config = dict(
    positions='rope',
    tie_word_embeddings=False,
    init_std_qkv=0.0249,
    init_std_o=0.00556,
    doc_mask=True,
)
Below are experts of layer 7 (counted from 0) of a mixture-of-experts language model. Rows are named router (the router's row for the expert), down (a neuron's output weights, with its number) and show model dimensions 0-127. Each number is 500 + 25 x the weight over its row's rms, rounded and kept within 0 to 999. Numbers have three digits each.
Before each expert's rows: "comes before" lists some tokens at least twice as common just after its tokens as in all text. This comes from a sample of Wikipedia text that the model never trained on. Tokens count by the router's weight.

# expert 23
comes before: " |", " |\n", ";", "1", "6", "–"
router:557518502486494479517502477468456511462490495444516523527533485549480522478472518517476540520505507535508502512470546530464481534483492583485460497570477501471543488504512513469502518523535499455479487512481509492514476489502479453478512510523489555497500476492491545517484464484466531516490514499519511467540519534473505467506559468482472499496438516512497485482493494528483446533515
down0:499539496530560490508488495554488490515479447524508488534504493475498505469527475469517489478450514548489513540489521510480512458516505511488504488499515539507526543499494464529490479519487516496505439465533507516479493518497496468507484531501511520512480511522495476480520515482491494514500526512494492521510438531543490498566518519504518501495485494492474507556480497529474498490545
down1:452487493559522532481449506504492502505511513512504508495518489538527515471523510486503515560472526506464535507509521501508494513535508548513482545503494452471499494540459469515505494517546473467525506512482491510505478479511489516517461477511496476504480488453553531484482498491488501472499481528518466505494532524489462501499489454502523501486481465520506493503518481487533501503555
down2:498498527473498474509498511483508523526536435465467469505524497528449466508484495470491529503509556493467491473530490499491549536515493521514505491554557473474503464466489483503549554506470485511474516535518521527488513484435508529516492492493525492492462491543515487480503432501495512480481494536477471502510461500470505510479484469498518542532533505515487515485515472495475485521448
down3:512535510426499517510501488498489562514495506473503480535507512495485491505519533532485531519533483521518519435523464509550471501490499502537544493515473490492476472470502522512462475535508496514519495504455493501533529489476483474516520527481478485487494464484514507521512513521516524511511543502463493532495492530524477494500573488509456504523505506500509469503489525521509530476484
down4:493467535535520516516484506519541525470499496491517479513482542489514527473474524506500490517475485505482470511525496499454459509516566542496511483487466542511523494467473506504550504477507517493519533516540535490487483503450469514519510531482476506464459498508490497527453490503455431490514526485527498538496506507462498506497535502530461505488524527497464534532506442502527489510552
down5:503486501510502492513507503524503514504548495483522465479529497495489524482495477499485480501480517495525520475472489498498523512506477446498467473501419511483508511524469495533499479504504527488528526540535509467466499529495518471460541437526481472514491487506479494473537471510528507495514484508493535510451485536484510501496530522490522520484494509517517493515499522449496513503495
down6:471424499497508498510489483467517473467523518517518496511512523496498502480496531494481547500487492514533519531484485472496517537570505521471477493543513494503505505527478536503507522497491513475491472494501466506534482450515455520449471529469543513513550481490487491511533488538532561480524485501503477522482516506478512519498480511510553524499472499464499454511500505479490482537472
down7:518513529511477471503512448495493529504526510492548485508527509469493488540499448509509489496529486526508517485521468492502517529515493470507523497499520492475516472484540481513455422505499496499516413509527475461558481519523478507485552489497477493525526507524590537458513519457513503506534494485532487523476517477496508462449515488526512516458489480511499456503497509511469503541494

# expert 8
comes before: " ", " The", " In", "20", "19", " \""
router:478477516555513478493483576502487532524475470521506481528497501488532496554500526503532508549505464534498493513531501479503506481472465484507462508489524532481520488504504526478475490546506492469467510471515468519549555516492508511510559515499535439499489528477482479520532496466534512491501501528507463480521517518463509470490524511499510518492551537489499541538508467437525476462501
down0:502495502466496491468462489499530490543510470502514496519484503468478479479518472542487511489528530495519508471530513512527465526537484468541537452506542568554539536528533527494514475484505487514503527517512446529483511512471497515528473525472483510473504480518448494486519502502496474504543480465497516475466502466524511506524484488539485544522524476488499516531481487491530501486532
down1:518524498540528522432511516539504539446506489464550525511518520508480503534501494474529452517467511496462466506509490548512500481513523513517551476474482489479488449453510525530526485482514521449536472508444486501484463483509503554464531517497474502517469473476507472509489498493507550540480449518476542487474473458510527534478519533439472523507474550507530485541515499507485539491492
down2:565500494532539509501478502450527514505499492480491554516454465505505546507519478532495522466486532513534478483523509566516527497491522510496508489530490499472493554513511503507474515469493486552495510545508524510554502496470484526461542522522523483532527495499525544508509496492492517500492447498478489577522477510487506452474490456504475487515483513474535561512491484527457557495515
down3:458492511470515489490494530470500506465487486475505482481520521497567515521534484497474510484528535489458486518488501512497502510520457498486509495526415482483460533504512447470473466499499528501477489535509478490508489495507507491508476496559470485499494514462486498487489498466549515517510508487492450500501501517510527469496514501517533490515538509525518554478463528485468479462497
down4:477485509487520500494561520474477533478505484510521440467482501429507531516478527525468523490473479521507529514526489469548508458525485469497491469544466513466505492516544499514538512482483532459481501489496474507482557532525507522517526474500529490537478510536550487530472438515491494536472484481505472504510499451511493534493486492524497481501487519506487504504464496513537497534483
down5:535523536509473476469461485478508499516494518479478509504511465506523508492486470471478505505523515509500530496526503521539544507461487510491518512501517491496516514535504475476475553513518515491489505500456426465554500483507521487502506456522489539476487490532499529530484527523493521494483469492503500507488472514477477519495540480509547565515541487475458505509513457514551507490485
down6:489489486509494531489480490503453527438502427499509456499448472477466484533516479541512435541502524510528505499491496516513544475510542509483512507454478528450484501479489473490510540543568485498491486460477509480527467520493519513512537512500489476520510454507534498514492493494523478486487507484480525463464532450465532537496517486465523522506496517518475485517507485485527447440531
down7:477491516521469520470487496511488507478537470545531450514519508483513526498442503485501512508472537478511489474502489524503487490502502551514507469522488463485457498463508470448513520536508484504515513510480484486549505503544477474480523479517453496494477535455484481469460505516472533538486499496518502480536484488493498483558510516493464469474534477501507520534496461493509480480492

# expert 25
comes before: " the", " a", " his", " an", " its", " her"
router:505467460523482465516449498548479470470511463484518506521485475534486495539456465532500486515483501486475498482515460533524498510511501506461531503492488493522505539511479503543527483483467537489501499491506532511491534462501523480521514485523493497455481482461508478527522500523469512509482488454521535465500478456458496548495486470473503497478489488459526460516477512523509514501513
down0:527475515483453508504475585519548492552485532477486499508524466498497471480499493507534513496484479505506497471485507494489505505560489525456492517488488515511490519512514467517512514498496479520470448527535518514490467488465497493504502541474429494500493483469500508517516468517505457483464472528508510540485495494498511544544532459497492493472507499538552556495502485518542468457499
down1:513494475567541495526514512516476486512543528511483493481513475482479498502487504484521486528485524475485534535506492506515487504505496495503565521497490474494473526530528466505482495496537531462530463524478453469503468486515475536462480516501511539433483539505509478499510499488479493539488506518515505494493495499518510437529523522512504551475509452484506506472506485517518509509509
down2:507493480461483500515480476492509496489492533536545507495521491476467477510519530505460506477535487466468506501484448431501542521505482510529491516538504498502516498542461492461527517474471512528514475470469511494551530494530511493511506480515506504471483491487479484512521471477490476551536503539480498485526497499490460482499546505485475473489501521463502535460526534490475488488504
down3:506488542537507565520461511514481483525477508498517483535545534505498497531538467479522505484500519488523472517505507507528441499529509513439494501503479511529474487517509476515526542483518519516495477559532503499510474477465463483501492512526483461490492498475499517492484487516467498497527476474514505505468509454492505485473469492510524477495492513498490536496514539488506511451568
down4:519481453472527492500513530490474499516500464448479443500516487497535515513483504515520473493537507488530465482495480511503518445506448503542504570521517493531498516517528492506485478505502465483487486498504490581493501502503491547464502505517510513522495514523505495506530459504513496491517503465478499493464491475508530521531501493533507496531481502497479475469484458492496533514483
down5:476511475524487500496504505488509435494475458496502469506504469503474529525476504489503483514469535481483515495496479494480546461523538525480483464463468488540484539512490484482519499493525509488484517525500564510465430439535462487537503513507475478450496537491495473458490477518493527491488466530474504478532488508512499549475476520498482519518545488515492488444474476542518512547506
down6:484529527487508470520494510454519475516539472459514536480458526489494527481468524492508456537527507479514477536479558485514468482493512479488529454516509499479543527499485485516507491479538507499514506492470504466499487494538506484521499472510520468517535486504475479532532486481506476473497518473489487516452564497521484514485530440490518497535482528469530525506484551506494495468479
down7:553532479512519539482519525489481490481506498496514514505519508544520510510523508532522500496518586513510510484520488507505499525517503512542509475520468488478503492520501463505512520478502524479525505508503481503485488482501504505511501483514471537493505490489510504510544496510489470454565517483491498440496523488480483533494513495484483491486488507534510491496519448473511562505484

# expert 12
comes before: "20", "19", "0", "1", "2", "3"
router:480476511541514491489496576512481543527478492523507489531512508492541490538484491506537513555515476525497491480519523489498503505468464476501468507492514528467517485502493531498456500548511490463463497479516483506546557506500504502517561498486523437502513533489486479527534478464518509482492503517513469480518515515466519476495542501503511520498557541491484535526498475443533468469503
down0:477504533540471484509464474521498489514508484510493518512513519499458501454514498496457502503477508492487487500456543483498518479516474470489524489498489457469524524465477463472495481464471468490488533515493501508492511489490493489525502515486490462499503526492480488517478526498547519552515498490447515517523507484490486539516467500475471516494507493488510494484513517505506472474492
down1:524502527508475439442505500480508486533528500485569545505499478501524531526544520529525535517512485468550504492501543511515475486520535511500459467513536488477511531534444466530460524513511470505460502479521503488491426511517464466500509520493519475456486520504495453500503498498494491534492514462479477533485520481527482491517488505436493481488508473493497431487505527552481477505472
down2:471492482486521524516484524507544475501512526497505566501502503506516493500491502541543487502499519500525484498492506471435489535503498475500506497534496490553506465501501466538508491504505530491453516474505497499543444528525513560529545502498459521525499523481468528537522492568498515467506505493501479537500486538538484509464496516544569498496504557493506512520470511500499479489458
down3:542472523506512456504496489477484529526497509449493485469458494528502494520521481477451511489471499495521517493527479467510492506486493451502548522451531547516510462506523498520458483508487486500553533508511500506504532499489505509510513489541491458503498505516493504512537496507506517525484536528527471533492500532506524477569520485491485522523482541522504494501465514485479510487488
down4:536516450491477498485505479498466498487538501493475475462512527541554483523482503513530520493477488468541495491477469493518522513472527525488522482465558475529528504497515554469499504495474515495554482467510524507483588462531499474501483469512471520490493458495497527456515503512494550509560475507529516490520546514483508540479492511504483508505524496498482555491467462537500497454496
down5:505474484495495507483476488538462505503466504502503519501518499496479524506503471530534516487467497494463496464485507496488489500554520501471458481506480519483492521484516474488498520469436485492512496476509499449498438541480500484531573480522491513490481499494513509503490503500465474498503484525511496489529478483551523476505506457492499489510503484516516491477518505533455503491493
down6:511483528499491489468516530458552474514482463495496477496567458565547520543484504499512520560526492484485495505529507517477483547534532499515546488506493504514510500531509523472532456499499519517497538537507470519537529548493503498499505468514498523525508490507486536468477439477529516540461538463510435503519483535520488483491493487517513519526504450514490547517487552466480489467479
down7:495494511462488451501544508484497493502478512544496504521441494487509510482503512481511457513521503489489490508474524534445504502509466446488512483482529498450526491509535521471573507481536494524553494496449495522487505490503538513502573477448507504491436518483523497480525501499502503498497535500498506484519502502519478447486552488508543477479510535459513483477499497509449481532447

# expert 22
comes before: " ", "–", ";", "_", "18", " –"
router:487473528543512490492485570498502526522478460520499472530500491494529492571508536501533514534499466532504490522539504475493509487467475483503471513490524524486512491508511533476470490544515491481468524480522465520551544527491511507514562518498530439516479509479483466516526508471530519481508495536515454478508526512456490481472520513495514501498548535494514560543510460452516470460489
down0:477487466491517483489523487499498508509565507492506482484514484504503500481495516461509508523524492523466512488451450482503524533479495535520492480511486503519453496471542492493458488476468495521504493457477466491490484504503509483516481490500482493473515485516490503513464496482471476526495484497542519524526510495520487467502483457465553499519503465506511539485573519495485479484473
down1:542495491479529479486527489469525505535503471468497470547512473523481512487484550479452480488484490495567515516497531497511499480514528486492518461511536491488451505472461488502466542483481505496475461507507493442518550497503477458457515471509505482523490532519560486517502500499479515492485533504465534475484552522502511544527473557490515551487524497455463482471471544487529499495507
down2:515489510511487573568461483543466553458535505544481492529511481458529522497498500457540496478534501507510456508481487472551533515469546480480457512483502498491544489501516437491537498480477458519490507462481532483517495501507509488520487503507486523516504479497547503503464501506500513490448533456498449537485497409502441508566524525500498548493484499507534529512528563469477528500498
down3:483468530546516496512548435481544462515513493505529505538502478459524517505486501514488527496466480483517524482515518523516467485506520526520540507531496526519473507493506471515479496478462475479534490458532498524515472520479489510513432532508543508574476485495508480515548505492499489541511500464498517498485548506509493504501507506471518504508454487468493483536529501527510505505509
down4:478467532473510474474518448483517548495506497509515540499491478510490527536531563449484515452470515464503496515519518546467489483483462497492512500511508492515497493518491450504457489525538485507482467515500522514512482511458534496481513483471517514524538513493486481466493519540477512457517456516501466481506490546520464498510510504505442481492511474524516458514499525544526428485504
down5:538536525494459470471472545499480487475496513533491491548478522487537537522503511470461513474471455503511464509505488474493541536474537520487476526487498470497507483543489511535516498486475522498495476495492477509509505514461538503489509539522459480501472520503505563556511487507503476511514514483464504475458504491481532441514495478512465465551533450502489496492503479459504515504489
down6:565496500528481540539524547471445480506532531485447515511506516507506497538477531552493500452481504518477521479455508528504482445495491483477497515485492467516511492487497512459511535525464478524493478481476463504478489513503495496474479479514479506521565453514527466524505517521485506480520511503499494537554510513482493482514476481472469461536465513504519524527518498500503522490502
down7:491455522458456505514502475495559533535512480507490499480524477524457485506568452464537529475510552473488503485512502477463498488530519472522534488530546501499560508494515486528487489520504485482510517531504466496498474531457469469477503519505498479465536482491542458522501503510519505491466490511498526504485482510502487486478472498512451511505542537498531554495490480465462479514508

# expert 11
comes before: " by", " in", " to", ".", " on", " as"
router:494539507519473497473536523462519483506505503485503534497510498475532514491487508512520497526536492511473508473520496537484492538510532472469539496499537531490492482514516442497508508498522500499489489489455480491491425470508491517543463507513503488521505504513494475528424522475494505449504499469469491547506512465493445503523515454459498505495490469506529483497486548477501514514486
down0:522483503502524468534512489538510519524495526499477540528503523508502490503543520523493515486511489512462501484485500513525486501540509485483540520543521489540512549528527504495519465479483523519455511518483491522526492494526490511493479527500528500473505478538522537558527521476506505553453500463488464504475574492523466500474510484463535515495517532482522470481523469480473554494489
down1:491546477449488476493529526504476534500502465490509478503495496495518487494575472475514469513507523574537492480514473476532509460485525496508507486446460470494521523466439507464526467471517497498527453488484528546518520504538494540466530503505537474495547457520482505495483488545499465485481521515494527475518496504472484482511481484464486511531507506499526505467512479510497508509472
down2:510466513488506527486524495503530483498533469545501501525504516513500530506535496524495490449519497481485499515492530520505484490517523508529531457525530462535511537483485521544507512497467491474499543488488505498457525500524477576496527477487532507443477502467502493451521473481499518529483470467479516475542488504508503522457550529479462499524500528529572486493538489491520483480511
down3:495496530520487451469491513522483510462465477511501508536471582488517503505495490548544530498485489490537541500508504516502510512455505442505483487508504514524484486491497512488480521535522523495495513498515449515500514564533543487550461489497491505499518477503528505516559481552514513479484550534511498505510496528488461483498489515484516537506538462502523500484524510501495466491457
down4:518499494508533491498515498489514525498485502502525490516511493562480535467491491515539514521473528481502507523505518444514495481489500503482493545519511493462487506460512491505467492483498533482504499515536511454499530484506539505477523479503509522543503486463492544513454482565505491476510456434509497508501482524494504540496557483518502452472486472495529493464515500529505496482516
down5:476554499517483537501503523501474513511486519461504455484503544559517480477507497481496466501482526531511520561505516520490511472522458475473438509493531520497475457502492493507511497474458481496515499494525466517516453481518473536530508549532567498522490503489554492515547507483522534488518531494512520485538471508518507519492556496484493516499471474510544473532485487522499508466482
down6:514456493511519503495471508530468461404495472525504541516547517517489483501452469518526477480479516474523516535506475498512533485482502532463499512453489480486486480507530486488471481529508484517483505530496491491505474501549460476504469483465504525515457565544504454472497461531513495518506483529529507482484512465484510475512463501528472506502534515494473506500528490488522479516490
down7:487544424527494507494513521484487530472516544516553530481527478506516505557528524458520476474504505480511516474487555471503463502550532469469484484530530508495466524492474496516490507516503511439468517437468439551522506513535473485507501523506507485471530496506543553465521520497515493538501491519496526487552570503509467497491496495457482496515474514503491482469498488472467529508488

# expert 18
comes before: "-", "|", "==", "The", "===", "In"
router:506494531485468568546513518511480482470510512484519514519483489467479520508553493497550514539474491514478486464492492480515463487513568468555534528461477526470499495498509499519496484547524488524528491490550502561504483463511500550549537492481461498448525524524484499519484520501485478523501489539469485492491493508523504524427490475488481536495489498525480486500509528510499480513524
down0:478525475510485509482445479468514507507521474507507497500500524450492526494493524463500520490514512485489505493485454495521490523490510502522475519503470497491546461476482519469509479469471500498450464528506529537507540528513515500455517528492475550535499532491446536495503457493473488511520461489502506510508510508473478486467450478509531471509514532492502495495489470516508478486469
down1:539481502532511485491515503542518521496516528513482512487540532528532518485439496523532492501509477523443531518463470520542479477535536523508464563511484462536532537498445482439507475483528494537458477508452501497483520518481541470519494481510495466525524504477522518472528500509552542498492498527520485472475489498532495515534520514503447532535511496512496529486505506495513494516471
down2:523493490486463521511507466466506481499504528502456514515509522493512432509514468501531484483505493480514489495528472507464571482497570524467553491522512496510474458466418480517500492459564510504492521501498511484495500518514448551472551451488508504499509491515489485490554476532529473539519445521501489488500510502472440521544501491484506529518497460526510463493491504520544483547488
down3:470532482488491526496496516498528477517473459504463534454545519533512489539487477484467502498501496538488500485502521508488502508536515518509509523534491501491545551478502525505450530494538510518461525495559464504504546499477519484499495541516495476510495540485520517464518535507508511489527509487476449505515481501499548515490493442534484524506517522508509557485539508512548440486511
down4:502523521515497493482499523521486554490523511515493522503477522501542473484482518517497465478461539522519484458523512435560518528489514448486542540559479469471496484501493524507490522528529547526485552467502510498512494527500505473506506504516485527471457502525517520503518480454489466542441521506503531515535525525477468501535494521505483513533488486489552495507507508469459493488545
down5:473519497444484539486485484509495499514515494499499527474487494493525455492470483511489519503528540455498513469513482485484447499477544485477533518492484475497511513470495510491497501480477421485508489485486483530490491495482515546479483468492537499482508510525517521514533518485518504506543469497505480500490523526535510501455477506523488474481516526497486520540484490505486513490485
down6:559525483470453499497496499479531517494537474469486514504470461497453554533502487540542497483474492476510478480506498499505528468534473494501519512467543469502482449544482541529472467540541511510502494510473505473495495519491459542492508515468512500511438506464487529466504526523523486511489495514480472504497511541474521480472463505500505494516482513450524500518524512480460516498499
down7:497482477486510457481516558486493462488534543479472494489494476530500474539515505520510517497535494498505494494473508534507559476490510537530518518485498565475523465502512506483508468460481449536500502503524488509508507534466552466508532505519534514488524572479535540491478477470490494538498536461479479521531497513506478474511475487493460418483500507504507477502490477490500539485518

# expert 20
comes before: " ", " |\n", "|", ";", "_", "–"
router:483470534535515490482487573494498520524476457512496469538505487497522493581515535499530507527506477529498499531553509477483515476474481480507473514488533532483510486516514521466476492546514489488471528486518469532551544535494517505505570522505525444507486507478491457499523515470539519481505495547509461479505525512466483481470520517487523507486547527506513557548519450443507481453496
down0:457467500496490472462500555501451459485447513503456491513494463477487457451473490474515512503465498478543494500527480477501486502532521495466471485495451480491475504536493498507473499563504481483498519548527542506473512508493554543484516500531493520490449495499469479498527479460499494510438477482500496471479521548481468494470562521472505508511482484495486492474493537518537531538485
down1:531486501503473506487514485470492507525522504550508525503525528511544475546510509507455454491553498493499512500497542537474495542496501483516529523521500478509512499514528492486532504486554492473490502505479488504526494542477463472521527515519478530469507510441516494557538471514530477524504473536499485521478471507507512498490504481481501462555519480513523510541492494513476531432487
down2:486485472483479496480450542464505506483544504504475469506484504496485477483519512526465495518452511496472506491526521510488556526483471492512505513488479517516581495520527527513509524518517476509499495529513493482488487538549502503510481522502485492511514509489486536500526528483511563486538508496540508518474474517486501493483487530459540517510522471477478487502482533495497519532509
down3:480527532492507484472559471455519525518512476488523506500525509487529497533437489493510499474521497497536479538519490477478473512492470518462500535474439478512489512524528502502493471515452488503473529521505494466457480520532543471497458460531516523468476509514500484492518534529452505498503568516532502530494519477468529491472515515485474452547514450531458501500480499468487461524493
down4:429467513526540476530511513512517503482509531486524497520512491489504473497486454502539456526486510489467531515519492499534519510495510520513461507505529493466475491467491523511496463504510510484500500513539516494480460505508502502492494476520506496509481525539486531502502483475496500448462511532512528505473503535486479459499467517478535464490500512520526511490487505507519512508492
down5:485527470495493473505487489471463519506531482461523528550489481510471466512501508483510521443520512519522473487475455544503477430481464461504510515459523510464479521521512566497529515494528473470502508525484478514489462451458504548518497500541507514494510502456502456474511491511472534517502492549513509501525458526495499552463509459450509480467517462482500529493462477485459495523513
down6:494487546507477481513528497421557448491523511506459544445473456467497498482489444508506515554519534539483541489571497474532461473482481502520482476465513470508490451534483509502502478484504453462547518521491501498519497490532480453484501456447474464520503508516503557476475511516506440524497518512492470460537478464515487493550489481503510536516507497542534534511505483548480509565498
down7:488512513480530479503519496496475512510523508500493516511479533488493472483443558483502493481471526500473479481446548496506472466459573461494472493560539518530510506487504510504465486531505500487476505499494473483474500503505515471506528516491507446496471543510504492451505477479534506500497470509503485494482517562499500466518459512502538490533484506495539535528538516509516523508501

# expert 7
comes before: "–", " |", ")\n", "-", ";", "0"
router:468466467509567485477469497494468453476509523475504463476469505503481504507505491510525476489515509517533490492479512518510484479494474482468518550484528454481498481520529459510518489530497479491576466477513482496498523488490486482522532499540499425476476518486450456469489488510475478511509512522542442506521533498495496467507516467526515495501530498511492542523502498492489525528497
down0:545542463527481508504472467485513467488503526542501539484494492511465490468459477530518518499529500515530554467498529503546504505521488477478483514464487483467526521521492523505484523503462511475476515474457504498450537484503524465491482503531482530506486492556541516468515478491500516499475472521495464451466525507476520544514524494465522492586492434492497520491504527507522514500515
down1:507511562509491510479493495498509509534519518502499499538481478555491495521488456512493454493502461467471495495469491496491486490514483515556522507480503492497518492493482487518454521500465526463514537519470469487523470485524536491439487516490492475494481515505482489498521499490580517500487507468493474480522489495462472475518464509491452502479489522476512483469502502511543499495511
down2:538506477481473464473459467475518522524518499535532506461506502531500514499538504441556475474508489533519470481525511549553497484493504441501494485453478471509468490455481545477482506493508523504536512509548531495511457484494517516501541494505494486503488510522500496515500510431507486445501507463506502493508514539541509525477519492509428498507517464512512505468508484458499467491515
down3:501502454486528521560474494498479498512487505519474578470499529493516534499544523487523488485530528450460481521455555482510504503514486494490466523523507490521516511529476498520522557473493518501528414540499536498498533480520536521503526503451551492507490477552536517488542506498500434478534482498492536473491517492515489494501524542529509473509466521502504462504496483468446506409467
down4:546532510471491486523462516504487463544516459507458475466503448511524498484548504482535512482504529493518510479517502530475527516502476535527496456532507479494504522501464441559515512478519500511489549479508475506505474499520458511507507524512473496463515501524533502439506527508510465489507441503503475535486498507467470520469466487486498549492542482559495471484531530523495465508501
down5:458490556477509513485504478506534501538458524481495517488504504460495480516537483559530452526481488526492491473527541495532560496468531513540453514473506563508511510490518483498571510486521510486490509498476531519488470465489485511510494490516464531519509493566451546459469504500507480524523473512508505502502480495528544531487494531512465481524522505504494453464468514501490510478533
down6:510556531527535537488510474523506500455476486529483500478519517495479569459524464504466476510459485504470526484529508504512497520492514505510488501516505536477480511507495524468502507471502517479474501514518494515469497479547530473507477462496503558471530487504515528507466509501506490485480502508454521477507493472472520507531518502488495450475480579545508483521545515506503492536532
down7:457510499489502512481507489498451459536502517514491493523475512528515485506494482533514538502488484498526536544505547514507528470522518473474494479536482504518492515545495526510502475473530507494536545528477517470513506522487504503501462542523500512508453489496534480492489524474518470485567485520510467516471525544498527464483516504506473480509461532477578525531528480533465546511434

# expert 26
comes before: " the", " ", " a", " his", "See", " its"
router:487482522504494517530508487536459483511514524523512476492503526475561490460510508445459493526500519513504539498472534522525504506530500515522485488492480462513503452531504492479512495486501497499511496497513515464480473551478501509470510528473522529534514510531505486432501499480488478454519498522518487532482548494491507508501513495527463479481491517514453468472519487502513496526455
down0:514495482491494522496484514509522459503516481506480506534507525503497502519527501462500513487526501492470490541470496524487500497496474520485482526482529492472500540456504518503547491529517506509508526501500506524492529489543514468487520474531497496509481525494472522502527481481513475561482452485477480474513515525472455499559531485473501517501501487453528484450513514455468491509505
down1:513466526520532504519487502512514537465485528532535491513461489498498498510457519463488456490475500470478518503477551489525522506519539478491457482446510504532484452515492473485496495481516525491498459514496496490552479501507473484517488513507503478515471524504509491458512511465495507461477551503459532553482487535442471469512523536499492470485469547494462454479534521492497533500540
down2:492519482453480495525500508531515477506452520504482519509513497461507459480516509481528564476499487508518482498514480523472505479536477562545493495509503496490480521518487517466535486528515488494541489503508500528497484536511496475512481494546513505515471496452475495506477515515500474494490472500502472506485519515535488517528523510460508497483455466526501503507509537527501506500503
down3:538498491518518470509483492485497499519523492499457488496508491470482498468490479490502492530523501478516475505516499487504548490482517487495529486446538490480456504507504481497486538518491512489475472507534499484488466447497502502496477503465521485511484501566491495495504439472510524499492558476517504483477491514489479453528489464485448498487472507479503486472489504539482538505549
down4:511529511475499521517518477471447454488531504472492509505491489537495512473511516477500461487476504506513504497521494508467466492495465505512517511439501497538568526509512507531478466561540496495491538484522484480476486472479488469551478501536481522465513484495486519530528514495527504453511492494478491521525521526469470452534556557489521454494493494504506451505484491521543469530516
down5:522464473479500495505503526485501464525505447512523493529484450534499499463536491529527477509474508480502499465534510516487541549486503517490507523491516469525507467501503516542528452484501541474494507497502478518508459484519529468520451479508513502522489530527476502487479454462534499533516569459513502450515446491560499456530507517528477537476486504489493506496501521537537504506477
down6:481503520488532504502500500463484474464492512520524481538517492512540514493469489524566518490487501530517477516531481476517528472485446486483487555528508474510485541489521522455508522459505496515518483492495521460552491501499503474483516493525516489492476510491537524496474495508547499529463488529488450497526513499506471471466504492449505477467472484561487461534558466535538450520460
down7:492477494451494506511521535439523515565507473491493518490515515512509451489464512538468515485513497443494497461494528492509488544491534470497510494503509481523490476511500503493483478513495511466441491531485498501495470479505499503496485510502495529525469539523525543531510450508467504485479507492474498501520523492508508501447490510526537493479488491502492504520463469515510503534469

# expert 6
comes before: " of", " to", "ing", " in", "ed", " and"
router:522484554493475501461467552504455471507538514505511483516481550490473472509545517464531519502473503468545498510522490520521507507480470491510446482497494532494516501516498493505488493516476488507536461488460476518492466493503495516522505449472491496484530487499428479505517511495529493556452490445489543519481529510458485483531512483465494525526529511548466525543482492502531494510497
down0:508533501512525496509518489527499488519549520488503533486508504480506480511503507516497535532485493507435454486501548464539504475475555471511485489516497501471506481518508534545481490501452505521490455515491474515502509476498483532504540537530496469479445523471478510526442520498505493484477513502502479481499490499506469472482485497451488439517486511505505455500492520468501487516536
down1:510449467533507481521510516511497494454540499536516503502512476503536525487493463481497482473488501506503488505485542495476520502545500482510548501509457502457507474514511519518478474488518489503503518499529460503495509518502546505512469517498512468476496528490486506491549487524492457506503459503517487511502483549509484492494465513442452469562480515486462498468494479506545537489465
down2:496509505488480511506476527467513496528494503450486525484506521497485470523513488502508521538482502486512503503482481477456491505470477524516517532459495571494485527499513498467500491508558488530491479492485488505467499518528495508488517510533515499495503523516466480505550528494479459506459476517505494484519511482461541522492494491482495479487478538506551530559490532442553463519514
down3:543545563465542518525544481507509531492507479534495467517498528513478521500513536474493469488506504520538489534512463463483478483495531488516516501460516529525515464478508529498480482522516439512505526490473524509488508513477532523498495532476539511491512483532524445491505518501503516489513522530520514454522504493480512479491485478527520540485519487511502442524499480449462470486546
down4:458460550515503549519480504501546518473463512492479525535509521533436491477494504477524505490527541490502534450513508495457493474507521495476493506496506490560515496500498463525528505501514462513474485530519528480490514460539530511488484457529552523562487501512515488489505561511544507539499532507504523478518546472516518524457509488526470505490515510487486475542533486474562508480514
down5:497515560530482488463485484463487523488457494464555499509484509443495476489472514488486484494527471510481497483504507531506457502456499512501466472483513500498506479525505516469534542448497492489498474515483480454571493510475514476515522505429487503506499521525518507480449509491472525480505496514513559494481518518510516507532489487512492457457506502533459496515497489483535493491485
down6:517483474482517484454514532531464518518513498516463486467478485515480523516537473503482460504529468492519498491469486505440470472501518488468536482510511489478504476517527519505485552511531526505543511497462507506553494473464463552463517525520556495493463497528472509478513538509508479539515513514489509515482503425501460483500490432521517485490536519513479485530502528489513464542512
down7:486479510496504499506525514526502520520488534522532505452473528508513478503494475516515522482490502453469516481505448483500498534499574475497488489491470506494553444570533486478472507499514473519523494542460544512440513506496492504490488534459536504495476507495483478521526474510502503498500497492511489500486519494527527518499482526526467514517518495514499478508484506492489510525484